From a checkpoint of a small mixture-of-experts model trained on Wikipedia.
Size: 11 layers, width 128.
Experts: 128 experts in each of 11 layers, 64 ReGLU neurons an expert, 4 picks a token.
Training: a variant of SOAP for the experts, 277M tokens, 4227 steps.
Below are experts of layer 7 (counted from 0) of a mixture-of-experts language model. Rows are named gate (a neuron's input weights, with its number), up (a neuron's input weights, with its number), down (a neuron's output weights, with its number) and show model dimensions 64-127. Each number is 500 + 40 x the weight over its row's rms, rounded and kept within 0 to 999. Numbers have three digits each.
Before each expert's rows: a language model's description of what the expert responds to; "mostly gets" lists some tokens that are sent to it at least half of the time. This comes from a sample of Wikipedia text that the model never trained on.

# expert 37
It responds to: Mixed group of invisible BOM characters, degree signs, prose function words, and stray words such as Born, near, For every 100.
mostly gets: " Phylum", " Following", " Actress", " mathemat", " While", "frac"
gate0:581518479525413534462526523484584499566457430489521556505459420512493427488533563476495583510510540426466507535502589552526534491519549510400470520492510478505538460524444497491521497503504494
up0:557449467489469602430530551574540495510589457546531504454468495470551457511485543477614506536516558515462494487531482554421467592492489504554531511465507472447545499465429533470531572532497499
down0:446491532530465450440516539542505408441473475529518508516547507464502448504567491506525458504452517490443518536538431540457447523441460494563469549448609452550500519405499451524525496570547460
gate1:380523457430479502523531459483494525532488506491505460551525521563478529481482533522451496628480457509474440532482430560468495407475478526538517556491526499483543432460455479451533528494456472
up1:608439559525445468598465477449560489536464449505433481541473496451591531502542529503464459446489608512466526521470488573525492490514483456566417474552514451532439472515465537450540526515478423
down1:501546608484393496436513478491543515500488467469472580520470550528458541488476500507573530518490541452505516461524522466499539525513371510469484456580540449481496467552486562448417455556504469
gate2:512500524515469511586509564437495553519545463535587527450448537518505459510510543500464477476427493528451482509547511522502476443532473489510540437516555506461519581519501493538564462469548468
up2:506480554486514532421515493417550442511473514479435482464466468481528553491527517463594522453506482524435515501536482508430496473424492587536487501416466542488516471502496542614459518474480556
down2:503450529488485527415456497487469441483500528489559432470478462519491487496477563513544545472476486493489575473491376474462447490487483518493440538502466476521441520598488443483489581485454483
gate3:474472490449500491478503525493535455422501509551523506497494515522517453466535517545534508521444517514451507508443505447448575526515507459538541558522510562443512578484451416525523480502455500
up3:531542518445481515502484425495510426533460543467457516502504550503433491540502472439512518533435489463488538503501513506536522588473482538513586436480533520536451549511517468431503502473547546
down3:510526508482490550444484514458508506508458520565490556494531487521532476477487404442430521508534506401581448427551561542474520542469497447494509460538482500527424478570492494438458522467414418
gate4:473507524502517462540488537473486538560468493582487504520516497487544542491506479551505484441567573486601523566452513481510516426529488463510461533536484534501552468457516472465460498548578502
up4:462488533557528467444459509504509549451454447479477428516472516453454539435464541441554552538464544450448481567493506484496503600502555547536523490475474505511458504469511494493477415473548480
down4:471523449495450477568490549516577503478493515479519536492470485434508508533499464574443496532430565487500545495536483525520445555554441496507519494508520476549593477500559495519549552584524479
gate5:524493443441489488501522465448470486593517449470481569489510434523504554457451484530492515495486570445448521516477419565505504483434447413491442564551547541569458515456508502512429462537507520
up5:531507485491526444465496568518499509485527561515452521517485552481510532430508430520476548557467495509547569481541520518504620496474478476447479477461509510427457468487495410498545493496507531
down5:449485577532497464532515510526529586510477587498498525422514515482482517572529559508542432578524469463483483502572455477541561406506581513477532497535475508553437479515502424521523528468467477
gate6:511538484492528539560511464420517485494519519530443557473502526474442497494478571550489468538470499532476461527497460437442480481495567528502497506433513554477464540523444433506522503475442516
up6:424517474471501526484496508512433606518540443478499469531496477502490408483434482466478462467498472481488572449491524517447564493463532478492510485457583426464499504543492574582504541502502513
down6:504523514549477459518473476520486489523504576469508562447439499543455492546552442470503497474500467514458425477506524580527561492487547529495483517525514424528582502418496543547545456518443534
gate7:451612479487449582482516471551567504491526485474454567479465555451432513504495484515504485518517477508532550505469455534495554457546511454445450491480557528544437585507549482524555561489407577
up7:544498454461597492576574520496490480537476550549536504438472558483503471466510481523538476453529491432509482444539506534543531505433523507463527496549433583468448481520502526464470550501492377
down7:503472569436593538525485526509478564544416464536579502490526592482583526460540474452501457507479516478533582452490560478511449512490518547454470540473499527509488543464491564478488519471425475
gate8:496532527509498486506477485415476460422508505439528415555556514404549480436454499497561565455476458427450544444524458478562480465571509432457531570495483531444503491458443514493481537482443506
up8:540497475551546517477491495484492522444430469516573454494466555517489455479557502481514490542469491494441551473561552465546480477566505478461510518519463508536533459470477563473524539502445521
down8:550491592533477440395524515515388504464466516469557446525482473491447514487493548460527435511560473441500488540486542438436516549475459499547540496519481529504410478475500523508457509510512519
gate9:440504456527489466537484512485585575476563530530450478456529508454484476528503469427485550510493490459452542524493488468496502497558521593480497434443517552518540533428523507474495504520556574
up9:542444469459492522476489482506522464472523468457531485521506539475501545549436540491549480540475513572426458445415523481494513477470460491506564542545489539455521395558537429457426522390494439
down9:488580513525433521454507511511504554527503436430510463481529474515498469510472471499439543554388559525495542522513571538516500476495507453489583608469508502514531439526488480511529524501463426
gate10:516528523460484487500460509493488547467522483596542510494474498409465503516546512539416497478412543393445480488407558477451557464399566498466555517497533517519542548487484464535451489551487490
up10:532440515500479505551470558474504566425531471469557491526514449449579507500504561543543491508590502508553458488499533488520526480553444533550434508521518416427544434483479494587515457472479452
down10:499547493465525435572517407499531516515483430451473504474498492555456444585487562466577521488458519521506552507505575492468479502517587553503501510527465486561500496460412428573492509512519479
gate11:472519522474482480466465537485495473557470493455510537486472476570487350410511461462458538515469528586473454543486519528487482501500474502524522531449524474525475478471495458550499452465542544
up11:544570585425580484494486462504510547592473491520514498504524491549570529482505535493440527474431430450493550545506511586504554480520434440488491522541536550469517481533515508530477511462474534
down11:521596466499507534526483496448488442394557459498431470543489448492488475466494469506478510516435510542460461501568488500551498490449566539568450512544482444455522455531597601491469511478526467
gate12:475552581509479475407536436508504495506484445428523502540408449439470444486504439442494512528526490502505512456486543442457550405524529487521494477523500503512541508501520466495558466533530499
up12:517479423546533532509528510443561536463529522534437475510574555501480496586546525499494548469500515516479467455528479561529517534431567479486505489527502534419516524515553468417530532550458517
down12:459472474512460480554496461512519531489471513458490470506490555474512549483556507425472542472429530506519523460548575534490477501476485542479535534452578482551541489552475526484506398471537494
gate13:521553485460447517510528462515534475482492467508529457488470504532494452503486459588562505495477462557502458492539483509561537476482598412487505564518497566512527543477501469507506527467524485
up13:517446486510485431527490460540474435518473472561508440546456495500541453491510451558509478479415520522529471514493502545483498550522543409467526506469457550444469564448512471498448514475453481
down13:556546482495497534421501416536541432547446451451508443483519486530429529468473443502469492480517467462540532509494423491513482469480554481476520462503434452503470466466448555452548461536574489
gate14:487516539463536480466473432481535462539444512547460461502497477525456490424454516487458565560528447506458516510452474491533489442531497482467416532526488469501610474500523446520493541440422520
up14:513508473444542492489473411494506462558469459530486480457469514467465515482459534496538507565507466488481469518488521518483534419567487474492428568500488517511661412551537492488495550513466486
down14:568489460494497491472521528517477528504507444456518512446422519436504546477541455471421553462557474449574519514537517500459436457513573484497459551462526466485494442484562527486524534485506491
gate15:435530497466448494517545465551501532469435581504546435453490476470441487507436505603468527459505488496436515514489454568559521513501422477547493497491517438558499492540491421515510503524433479
up15:500509579424522560481501480504494578561461495493513511560453414467521574515461516411541450490488483530475450485502461447474516468517535514460520420467473528487482547465511499585503514561558518
down15:493464519538497429474551504439489501429436453489528533472492457528438504538508544438447516500504509510541475538511473483536511486542551405502476476588508512540433562554479552526512518480444533
gate16:501518489478517535509555517561490539590462428466529515473484501538450530495460518468467462427456424512472477517489468536484532384457517455542506499420564490454500440592461444457520530447545447
up16:503405446557542546488523430487469508543541542510480531577449529461539473507484455542518496467599466527447465509436465500466531421499558515458436489514526494457504497463487549513467510495561561
down16:540442561474466504503384492463497520498474532509502501496443469462546503547447453532557467489522473474494532502526496433493436493474461498558493511539403539432465508462524473466441460560501431
gate17:555492469517509515563482488495573452508522488471472493586550464543473509482543504560464451455496502519458530494579466482462601508444448487499568520472466439494543558509523464472524487439424527
up17:525558447485408528499522495522535443523517508550541564484505545500450452528507500561435423463509489496533471487536445496513543568461454441430560493460505399474557525514448469465498498481449544
down17:427474489517550416401477425487454454530510448514478573515502489454430462489477464477465356476593495545455462521489478499419486480524531585491538502443506466471500492487476492463459486547474518
gate18:511483517496385523451508474503522479483531437517498503496500507548480532498494535475451563518514466563475535552579516535531488466409560437501520531495426539500554501531483449432546572444481464
up18:487525464503572444511518562474491541454468572524463466477516506429463466447520425493564471476512517513521482488474496510472470507579496522524500527547604478460458480504534533507445434590522559
down18:578574450496556550488511502501494587510509469476464498534535531502541518491457547510526472416481457488524462478412518460543556497596516510455484557518549549490583483522447497503521524533474422
gate19:543521465483505503510538535413512503496543512510458502476497502527426507509497467542543507455568485431470495469504510513450565502595528433469467499495541505506557478510482414492479602427514436
up19:480545554469493524539504400588577549571419546435501506546517540539520478494427540476460490570511492482481511475507475492465520484433528529507564498450445522474553500477534498477514443554444522
down19:481485546491489462533550529465556587460437465476545505433519477520479504500463473518570468540435562464561430461549492491448517467473509523539506479513558509528477529504503520525483544521494463
gate20:474544505463495514512539485447551524615538463507499456498419501527568484481591509447484507482563535513486417519494560560526495482542550540476518566496533499494559517499445450481465505472479558
up20:440516388499468521450464538592509554470473413481538493469546505447413514514518476475466463471466415542524503496516491509498534472486515532477453507548481464470494482461512494488481524525445488
down20:477486559470511544506546531447507484543479469519523459478432501484465481500487436441506548530474484493497607481563546562539491465458479451511543516515517514541530554457489433451524471447592490
gate21:478526489501458495489495523485507474518505416569541458495445531531499569532518540515478570478459486506468467483462541476509517452511520495515422469520476462469509506462553504451484623512501508
up21:477462498579475555416383453474487462501469444469497460544463444514471481499425497555435535521527495478387481447531534466521576447502455512524464475487476503469507563558540445488504531465514530
down21:561442522513484478451502486523467486437498460511570464431512567451510515534491479469528458453484565433521490499452499491516472524451459574473464458514589541601495515514496474590477484492467529

# expert 41
It responds to: Inner syllables of Slavic, Turkic, Chinese-pinyin and Baltic names, often with diacritics, such as č, š, ş, Shij-ings-han, Tarbagatays-ky.
mostly gets: "č", "ı", "š", "iy", "uk", "ič"
gate5:511437508562471539525560487493531451488520495441531511526546491516494396517536442481508493497507528499515513541513538537497572469475488499417422468501472518445433418461529479511507563474429530
up5:504400523574490539540494527562561421449492532457491509527508483484482438528603442548480483507482568511526509530451486527552550468493501472434404447516494569478433452524512456546572504456456512
down5:468504502488484485497488521516537523442459474399538503417489472484520517471578498445512521453461516496510448431503559542504523475449458500556448496540512538507457537440535546471482504497481510
gate6:499526470441471542518490533486457471521433482527492459495511479515485494459504447536530537563518524517496542484485527541597538531371516551572399487515569459482512487475550469444513531533466480
up6:507506493440536506593506531499444529561478544461519478466522494495466482437598517546488497488486476521498421548552450479494546568396488540523476452555483501524500509500536504444483528544432491
down6:514482506572498494527485506409492528463496492515491522491514476433438462489506537414449542495516506419512499505499478527494474522469500523529477530497535539513567463470524474523498458525483531
gate7:410445517592503483521547564538513470556411457516460445494463526479433484513455476503533457536472514470490517501494499468503533502455533448535447480441500566552486438477492482500502484444505512
up7:455463488592540542525514559512537508520461480500404474464467540442479478480492479516523474453428561466491514516471494441462506502524549443515466456450484562534493426476504507580503504426445519
down7:544544497515470549531472479474484511563480510512440533485446535495531477501478512568473493557485507530515555436572491432513500427512478498523456539517469620510545489560452531456542483482442529
gate8:576465501491482480543466414513481519481455505484436496515482509542493490488484543467459612555512500524426478531464513539473493500494505455496551462563462556576465516476541511414468562474481500
up8:527498549558508542463500532448506556549568549527518474459470454517523455550480495534509550461495509490509476481540479470525452535483485492501484510477483466475554519497483507571513459495493539
down8:502447530494482582524533499467491521511539513444520478475488425514501500489519448469455538483506422505497469502515523529520520494456493521495504480456463488545493500448435523423573560504539494
gate9:529456429536483493564482541394573460456494500531508509467495472534505473505504527487530567493465536489526493509484436484442481528514538422501446442518521488579513502495533502481428456567428438
up9:501513514558443536480553475465538463441543474485596527504483431471505478476505490505509568482538529501502490525487458530549412510507540557465425473513502509490480489566530530445433572540422410
down9:535497483511548525474498478479525487570532495548487518401466521483505462489439457498520416491557420459464467454531454530446544462534459477491463444555458449495510482495537475566536581496523566
gate10:414517489480570462466466512553475533428511542488508444518482561465475601462477510485451504597482421480470566471494504479467552466508543490488541491542499538493556468502454419494495440532524488
up10:492503454466592461450534448434468558606473554504506551510537515586475530504528516512485487503511491462437486492539520481480530508425500538512491571453515494468569447511496510526528477431489504
down10:572476451497491575558511507454493432479424599470522538474484481545441498494436543557521551485478499508546545477554454536507518511443469464437485488485503492496482447473499579476527504499510463
gate11:506471471475535560421551495490492588509608455550492485522526531510520490495531508515537492477524464492511432424544468485501494486500475498505452501517465528463522518481486416490409534519524438
up11:519457498508524498428504459486467555558530468504458507519485577508470521512557515491591527444542485560524552460579536421512495481531529472517440500553432519493467516512480454493513492459477509
down11:530477541460441511470619484480466467505479548478524463625449489545472506535567512578464483477548505438537573505484485422493517426534440457573473533509517523509510503513578491553466530545450491
gate12:476550464474581479485514554513525504440502534477476503527541534496415508487474494488510493544566580513528474556464530451465468532547481509527475447527514541524426464435491438550515504540495434
up12:509446562575477492456534488467455474476599550545497467486538506565532516575515479525496574476531436497490441499509518573533455471471477432472520463444410452445514522495494506487531469459467569
down12:498443513524484490515506490497541511525488489458535472494587528467477462540556463545467509482474458488529451548499432544496488512509510462463459424522494479531574528527483481495487495504491522
gate13:523363526565509549522524507456517508471554426493487496534501474515426431513465550513486481542465527546547576461465524453522435453506494528433559537541488516513532510506432492510530517501443523
up13:558457496507525564447551612498482503441536379484510543541520414495502389482523512491486461463559535422460463516517546544482481513464511537513506573501480459550436491514524485542467528441492511
down13:524488476538463465502519543565481531458512525474531543552519543578533462511496518533531551475486456488490497623516507528506502475477456429486470507429495521562547542479517476469432479517475534
gate14:495574521471479547581514489555500495508522479454582573516510465514570485483535467520512460488521474454554551498491498472508476566479471482528433489494506469490509484520511476402442463548527565
up14:501478462516480413477529510452530464523527534514424434464534542497529532467464513438454491477456530544491428495504516477466480391530517538469573499526452503519455526478506564565530575494451425
down14:561513446499466544511525556492517448495503511507507528570522572518412481432522464525524494552532448539550504513455493586528519497510441453470472488485530500457492465452527548539478492466405481
gate15:499470482533476552440554506479525503449548546440555513452461452491386475488501486492466562537505463501507480412501574535561533427476461419478445482529507486585522509469482524485515562468592514
up15:495529526490494552543537512469592480513416410556487565530598466456512514503531469487508469488515493540477546500556468508490456576447483483517508487509538455448510487518515568539484455501461447
down15:477478512539530433499508499482530549532541474514492508498460531496516522533551478470557518566500609494568542484550496527452467501494459526524465542456538515544452465457547543483437470502429522
gate16:486516555470464539510539513498523437473518434531423526498428455528506494454510463556505442543458443486490495513486526536533479510536501491551500535489509548547584513438531443492446516438509519
up16:543505556490576479510536527509464559558526485502515519547474476462457500496520506478535514473503474552472536535488491428568444508478491561510489471492470515541479463493421547562544448530497420
down16:421463560461490451530503516532481442501474536457460456498545431519490468538494441497475459522518565493505546506438473545452498549539473419508507545528498533519500471441434502591445464560429473
gate17:496432523445531457479514522520498521472497485523534453493451477403525407550452490537492486543529513486510410477465555556523522455485445534523490465521457431483490525469500434466470509585497546
up17:468436472528556483446452526459497441467507456492435517544567536477452509555528471454510461575568413512461505595534512462542523489472445476548474511507495528473515492410464526546455501484516496
down17:492466443569473538488516528499534493507477511543557549469541518514456496575443495499573515491506506493462493538517454455593446508600513471442525512496552502516439419447475455500467438485552486
gate18:444454468496544534519488468462498478468508454557511500474546570576503431571478581494442542498513471517466510511423511435573433470465421562468484553540419507502545505506489515433465494470520489
up18:435536489491574537490500577476536506472537434572496493438497499547480519562501512475459514474538417529456518568465532492554484505513404523456461478562500582482575562561495476530495519515470514
down18:549511516481525514503518541483492530517469533524513529550540496579539521561418507535417482567552450467536541458487509530574507548561490463492526424501459471547586526481468482515504452504433450
gate19:552486513548497544504504605526549500437523429589514441524518447480537507502447520507453502476508445453519496531543540587491438449438432492497522454600473497542510516489494494513488544450521540
up19:541469512516513497481520578507563459429523453518511545516553450526562556503451488489432577436503426457516523510502546544482506462485420513497530494521520491541464502414490479538479514550396567
down19:518576530554466466497493562465478545484610444576517421448500508472471510548531482523514521468546520512580456469515513490462435526543510558548475540527502475533502545534441514558504507526460517
gate20:478536502512571543429506575534477485463478495516445446495475466530450449505461532482501527472421434521572506400544448526507515507520482542525524563546449539499543493472496544547438490524526506
up20:461485510532471474515495473506542482518546509544512441505514498503555578555511580454487486528486524509505483490501553492525462468457507485519513431514465477502479467427492475453528462469452418
down20:479488568473476454511519515474528471509511440518550496414457442517493501536448478498505491502507530497488502507485574453442490509430512487449492527505475544502485531540480525547486515493490617
gate21:491505476541461498501539552505520476494463535439503548536465509421487452467467561498501552527561470496475542464533512506420501491578480491495566467499492599449556531522486457475464537531506514
up21:415494493462525522508448440529480496444471469571438452499492504490493551547519558562535517445515447511486488465531474521470491526505543474467553504471457543490464464525458487553450530504530546
down21:506544488522548511421419505491494478482456469514437458510456449455481432519497558550514495449531525540468424464459532540473571481489501508448498521524492503461538544511439489493447528442507449
gate22:524498489531592547454501428477482559525474489414535539473535486421499567513440475502576562465478423496470539510469462499556526434464456479435512496524482551506433496520453469538556478525504468
up22:505484537512432521514569534493447547454462464525449543453413474568517466544497449485515512569539543439507383504503486546477452509515499578558482513509535547495544543504489492513495456500452424
down22:558506456473507531556476495487444458494444445502510535481491434559490526473470483495491418503481503466488537517474497487522504435477498484489573500580472505521533502472428488460555446492525371
gate23:519539501537536524536538548495546519519450497484620490518474478497461530428473498534541543491523428447549491480464491518546480542558491546512486412430526533410510423545433502510483503528473443
up23:549517508523473487518506460491491502494377492539521505474528435433488630446546504500528509491442488431548506494525532534455534498510473568504516460486521485496530497542457479584446442514517486
down23:545483559531507436499470540482516553478508541521512539523503504474455444472451469543513538537544520499538553521486472573499378498516455480434495461467543490522560468503461484460510506543514516
gate24:466516531481531539457554543493509476522510478519536511447539468453522440516464489512504519523499416460469486533524520523440479611517453497506465485556514493474511575380571508481487568544541445
up24:537406435473429477515476490473467486477486537472500505558448483527536582489534514483505494491481521545502520483521484518544504428485541529500498505502426503545506507568433501528496489438430566
down24:491505510502531455446558494474519514531565507514511506546497527488516527493516470464539483535535447497503541451528482576539509476487553543463459564475460505387464537507405520489426414508483570
gate25:440522609559505493537591511449491568481513568476483490549471474466472505522525504555560489510538503431470441525513534501515561500490470495464474501493542551592504588532516553503503476498450488
up25:467476592549510531521531544446530564463440573527520503542467503483495512473465530493529431498497525458560516472481532502478555473438446559494510499519541595514457559583553605509504470501502452
down25:528472530449494556505547503499453496414477524485485468518498475523564572432397491488533477512439501433516494523460476537519535518509453492535492419468473477545483614499517539417460595464460513
gate26:531423531461422511512556469462581484488559544507479470484549531540473431529429494486499506525521502503554503524543522458483445554487485515459488489485491517455536436477507382476534492460475564
up26:471518482492414512478488489520505502463494490542493440490525489526479486508420515515490514492492567434490491493508415502503546497488484485469502538434478546445484466431543422477535512373528518
down26:490521477529565450488588511469480523443571514431467473449440519444465525533548498487512525519523513469554447545540475502495446503572475544493463536499483529454484451452518459486484473452493495

# expert 59
It responds to: The preposition of after nouns or quantifiers, plus all, among, for, as in one of them, Species of gastropod, invasion of Ukraine.
mostly gets: " all", " among", " All", " Of", "All", " of"
gate0:503496477514551549504491545499483474507523541474547470483502497486396456456491522574511474531539518456427468515482493503476453389523504471493506521500444414540489448585484519500508457538488488
up0:494544581511511534499506475487515473542453548458544459469522547522525543533473515464457489519481506427545527542471519491444556454433523488540465502433456547482551482552484461526453511583553476
down0:439530501493462522500376520464504531495448526544562496534519530448459520492485512602491422504515453477465502463531492511521438429533520431474457458503500523522488427512516483498494436454452497
gate1:480465455535523445486496440480489514474487468470570493522446450449519565459422524485526449506544506506512496516531554483504387448443464521493556484585535494509471459474561490565441546466533486
up1:556410452557565489445438483493503478533500492475476459532452560497454506443462491534520449473560494530459448513463522520508512459488480574497516518525494445416453520486496546498537457540500515
down1:535549482443558517477478483504507539546503498480507540512472496521490463399464504470454481484475505547553440455569494514559527541523551514489555417529519500444489449501560394509460465513457518
gate2:485570515504560531422527519509494533516539449523484553495559528559415477504520409470447492518487458481508573505507496535536465473474581526456466509418511533476474531441550468520501542382481480
up2:534477496520402471543488469476506449459486541464505509537483512471578486485482558558480519474469498467502487480462505438480543524539433497521513511589481450493558440547429549532466510607515492
down2:552532520552512537438531493467469597468568526591461499495441444441537498407459501511531458483481468503456543497498485466509516526521533527565468458567417531465502479501552524518422522509481517
gate3:435526468437450492477508574583440516519472535482463507514539448523520477589520490424485494541486475421485492582516538518498483451491453458589528502505548516540497531517511407510494508491540491
up3:473562523496520547489461547512488483512516477476518417475426467569480511496491504470551441536500445524460484540445441562515482440508460531524516560522542452554493530439532476469473489476534534
down3:457491477525541543507507525461496491501511488418429472479560519501476532481540478532531556445556450436495485533438541505498514487450508522469494484577453478507419464501506526472512518482510520
gate4:561556564406530500453592502503505534464424431466525471439540504428490452525518472551512498535527495436543559501531427578460478504442496510477383472506472544500520457470503495505429540446478535
up4:440417490390513527587458461527494486480521599455446537519521538468532510483490527477522525480470525503540446551515517421546521510498538535548578533551556506518497524537508488439445403552539464
down4:510566575549490453482505497464473473449534476517480510440518486456532447480489522472542502448486413486536389505423475516492494457478624491490520523518440474513472474488485440494569574481513500
gate5:529475492455551506576550538470485530512534532562511491524521479540455436456506516519438479517588524441477551525480558429487523497508520459487465527405501516386564472525527544454456452507552494
up5:538511437493588541572491533501486463528530529540515548554483544482427519569468469464442529487541542432453470497501559458548588481481540519467485437526451471439518498551465479463449504451538498
down5:519500511474552491493455527466522497547497477557538498473520530474476475452505465581581418470515471478486504517465430438413576458550455505474575509489547498496531462473523475509521479554468519
gate6:480495510503470474532559489553523469526491507478452459525498529502512514465508427391521463542489572468510526579434493480489445497478573424467478511485512457563476452504493456502528505562449497
up6:494458507483492493521561519521558478508496528501505428533531473501521488484467432480502455506475524508521523551467489521530541494457494476494503532527548446565504490457546454479523504572475512
down6:505533530577466474502474523541442480514585499450522534539496558462470477514468450485500476490598437518539445516521415522535460478492524497540506531523497521527464477433466511493485513500498417
gate7:543528485467509524505518579532571504512443528559515538542452465419490485510512504422509465609539527503539503487553498535449521456470595501564534477471503493508546559464479475485503518555519444
up7:495529524520508486485536430518342423491525509479556468445579507568517555468458505539470536479510537530471549499468502517536580567520407488495491509482545478560433455550508467522529472522478561
down7:472572487469498460481522522514471526576528460491463486529580465507480487502438484509499547545526512543457558422438507515473523491533485480461492494510521490439509543501436466438479508474428519
gate8:504510503476520481580465517443529508462474494530479469451523479558514501536398490453427492529484617453505469513486585537497409530510515497469526469578529521506600504485504526461541461488499546
up8:540397515470454463503488487493544538492581580522477474495508452497462558566508484503500502469463502460553458491568496461485475498510516484431564493531531525481492509459498497508488504482513502
down8:500501542495381501484468504500505539429462535475474479474467531459404562514437549542497548437481528541418474428616528505488520490481535511546518449509548466491468520562452588504515506480469476
gate9:471544450514490477539521458467487510548438557479451445520513453444513535396471436508502520582519507560485562526516497422499582488473556477537534463464460506456478548544537416483505575492501509
up9:577499477367503538466463504516477462517476544433509486472486513510552523493509497436471470525439563436493560532481465453502485511551470520435438464506524441505490541476499472469496493446453398
down9:526524479420535507551519487501477500437594482430523555521531498492477498560475483439446414478509488547487527506509517516508480509534462524462525472515457437526573472510390463542568451515488432
gate10:493580465475502522478555554466497540517522539438494503522463468513500532508493484478455459466520461528449572540508513426423504505467512567518453503511503544488487561542440474394499488521535545
up10:477499505504464536555528476546450490456523438482456584575526485460480432475524477464482531438527458413482558503485494516478555471527527492570505463527585521498469494581513545570485498532536534
down10:437586570484549558517472440481490469490443525510529536521474527508541528508551515526510517459373449572469470469518577398467489455520478485548482503538484474500430478524531505523475482474424426
gate11:489539495488523466563523447551548500472479452486470543541490527484525568561519505502534470464480488453536413456545363484463469558458422594525436508452487454525514501483522463553506553483535526
up11:517472502488465495416467555496452472532509587531474479513529495504471508418474545468443507493498515517493528527543605460517518479564533420519468518584473565439510476507512495495482463460493440
down11:510571476446506542449525506503553460473552447526569500457426465531496414478503559499526497539434495529449519464537541482505512443502478441515490520445500456483524472496477587486567480570524540
gate12:477578473522489532457516501545485534447522510495419549471509418390534426516499511438465488519508492503477432420504494505459522483516517495533517437516518427519534489411462491499506485484578448
up12:500576532484504503444520522538491531478469541489477496441507433379519550508485555459502443495502478453405566416498536539469490457517455484504510521552509478492494467453518533461511486443511516
down12:468493532549483512434482477610483455425424481473449516517485530429428444490484471522538486494445517510589468551482469427529570469510521484525445462509419517479571435521576455516583473486551495
gate13:460516550523562499423461476520536508485466518519501448436508480447503540486516530511540457451421474545532492457512539525487479468473501488534516553518575489542501489433505446474505478507485439
up13:493449449519482480506509540522474537544545474537482550573514517527472472506485473436476542558546491482468491515476470512553526511488473506501492437473476484412520541595545516515511520499548561
down13:486599492453499475509452519520531433459514540536530502514480521458447512537529515509516502461493554487518523563576489512551476494531502450490451450539498445494553491591508440446501462519588544
gate14:475493515516435477503482465493561557535498458597469535481404508545499494534495517427559420487510506509503465472582566530547395508508462564516509457496505524533497530525519446486487576465455505
up14:557490457497482554513433459488470535555513505548452504486468497520469503481497504458549459427555491500486441448543464490515461457479529595507460550489510470455501559550557508469502480511522445
down14:524494497528553486549467429517473526509523541528494496443522507579570471473459571404581536484508489529443485467456556476452510505471548533470536490497419515470566460548526518429526442564501485
gate15:504532483514457510557425484519447436535459470507474532493486448494492457511522480542551473550475519587554553436457516479533464497490499434572433515440556509428480446533515515525532569462519527
up15:512510526642512428461524494559444533441554483496479518519509480486403546494510491443507487501545517505463462509538582485406450509512428469484506535538540493453496566504496483550487507410485523
down15:495450476494455447469493522584531561511494402511474579569498465477481531489496516480533471482482503512516471529441550572518461538495483546550470453576532508507563469511515484492483468536480502
gate16:452489466492487485516548527491472441575501503373475524476493486484539533468444561460429454599488449492451536481481552453502509512520461480431502489450526445475489512487473525525531549498543598
up16:513478554536498515504492504525496528467502453571550527535489498577478534446476505520559547451453532492519493499450483551614478528538505508584571474599469548519532498491550505503467446475464463
down16:500501538519519517514551543504441530529484442478498524427457514429497469519595541473521533510518561547496475541497517532492534400553550475475444542496496500461507493436561491478539463530514557
gate17:481487509501554521428566485494491477519524428565520484587405503512456565503502508533464509519538525454460546458547533561533531462458481532565482487477496502497573501476538565484478512563474484
up17:502550514533491478509503498519439518506488582398458496500517465530471464504470472501448467555455502567544517511456482468543480486491528556524526472540526456549510510442489441485518534452530466
down17:426462539509510537534500459541533502500531451590552462528461497491462527477488537543505546459484479457563473489512508532522496549476529501482456419519486425513486506547472510484540560485519478
gate18:568517480545578566556572468502486487583490483527544470495478541503532464478496515523497464557520562450501506545487553603546551507454533525551469492526534511507567511517462545549549494449445573
up18:519472477502411433470529518470559596462503425524522543508513551488482523460502446515535462482509444519485492505524493561509483499530554491519517508519539384448407559496522574531457540516577448
down18:526524476511488457484571444524467526483507524491521462485564527570575503501517458484442544545438522508483523492428552506457563504500494424587515533522476519557597485440459493578535494526448454
gate19:483536555547507467513554470473508502475572569464521493515511472493448504579605547573508454591518585416543494465501461560555498448475493486431489497533517516501503538484528517522505500525495508
up19:503478463498518541430471482514529528506443412571468470574468511524512534430450473390573536465488445555510476497496524411541529562477467516508455488464480495504439509507525489511480525482476507
down19:507433480441520507438556495448494544436488544480496408442477487493490477526437528441490490497517494513564504506525483450458496445575510462526508522523481590526427543540472497561508544502543490
gate20:497490433548547428506540537465558444538451524462492584485463407534485499471541493494556473471529499505513517467463520500512472478516418427471442541504541533533506494414501507476477536401438456
up20:550494564499486543505471473526467503475541519462548381439510529476450491479490522504391536548487528479482478463549491485491473545504557553482557462477447466452560491486458509550541493552590470
down20:526520506552501420496457452475529478491500536532461467478468518543515440506498512507492484479562531579512415520417513459558497513470434469504481483496430486482547474511541470517486509473502507
gate21:550530541485504524455486413517472455494560427540484488418550526517506458557517516535535452461458538450521506474451469454576581514388474535507478528520531544510506411489592567502464501479505536
up21:478414460518474496512510485529562418500424486444553529624455455506545479508438536514520495539515492524473542539442463507497462514559510473583571516474535502478487508553514490472539614502481494
down21:476439469504466423477463523503569477474522512513515454557476434531514508514449557501481485467511440481453514533559584505535490501597526505527506535556549503439580521537533495473524548486506457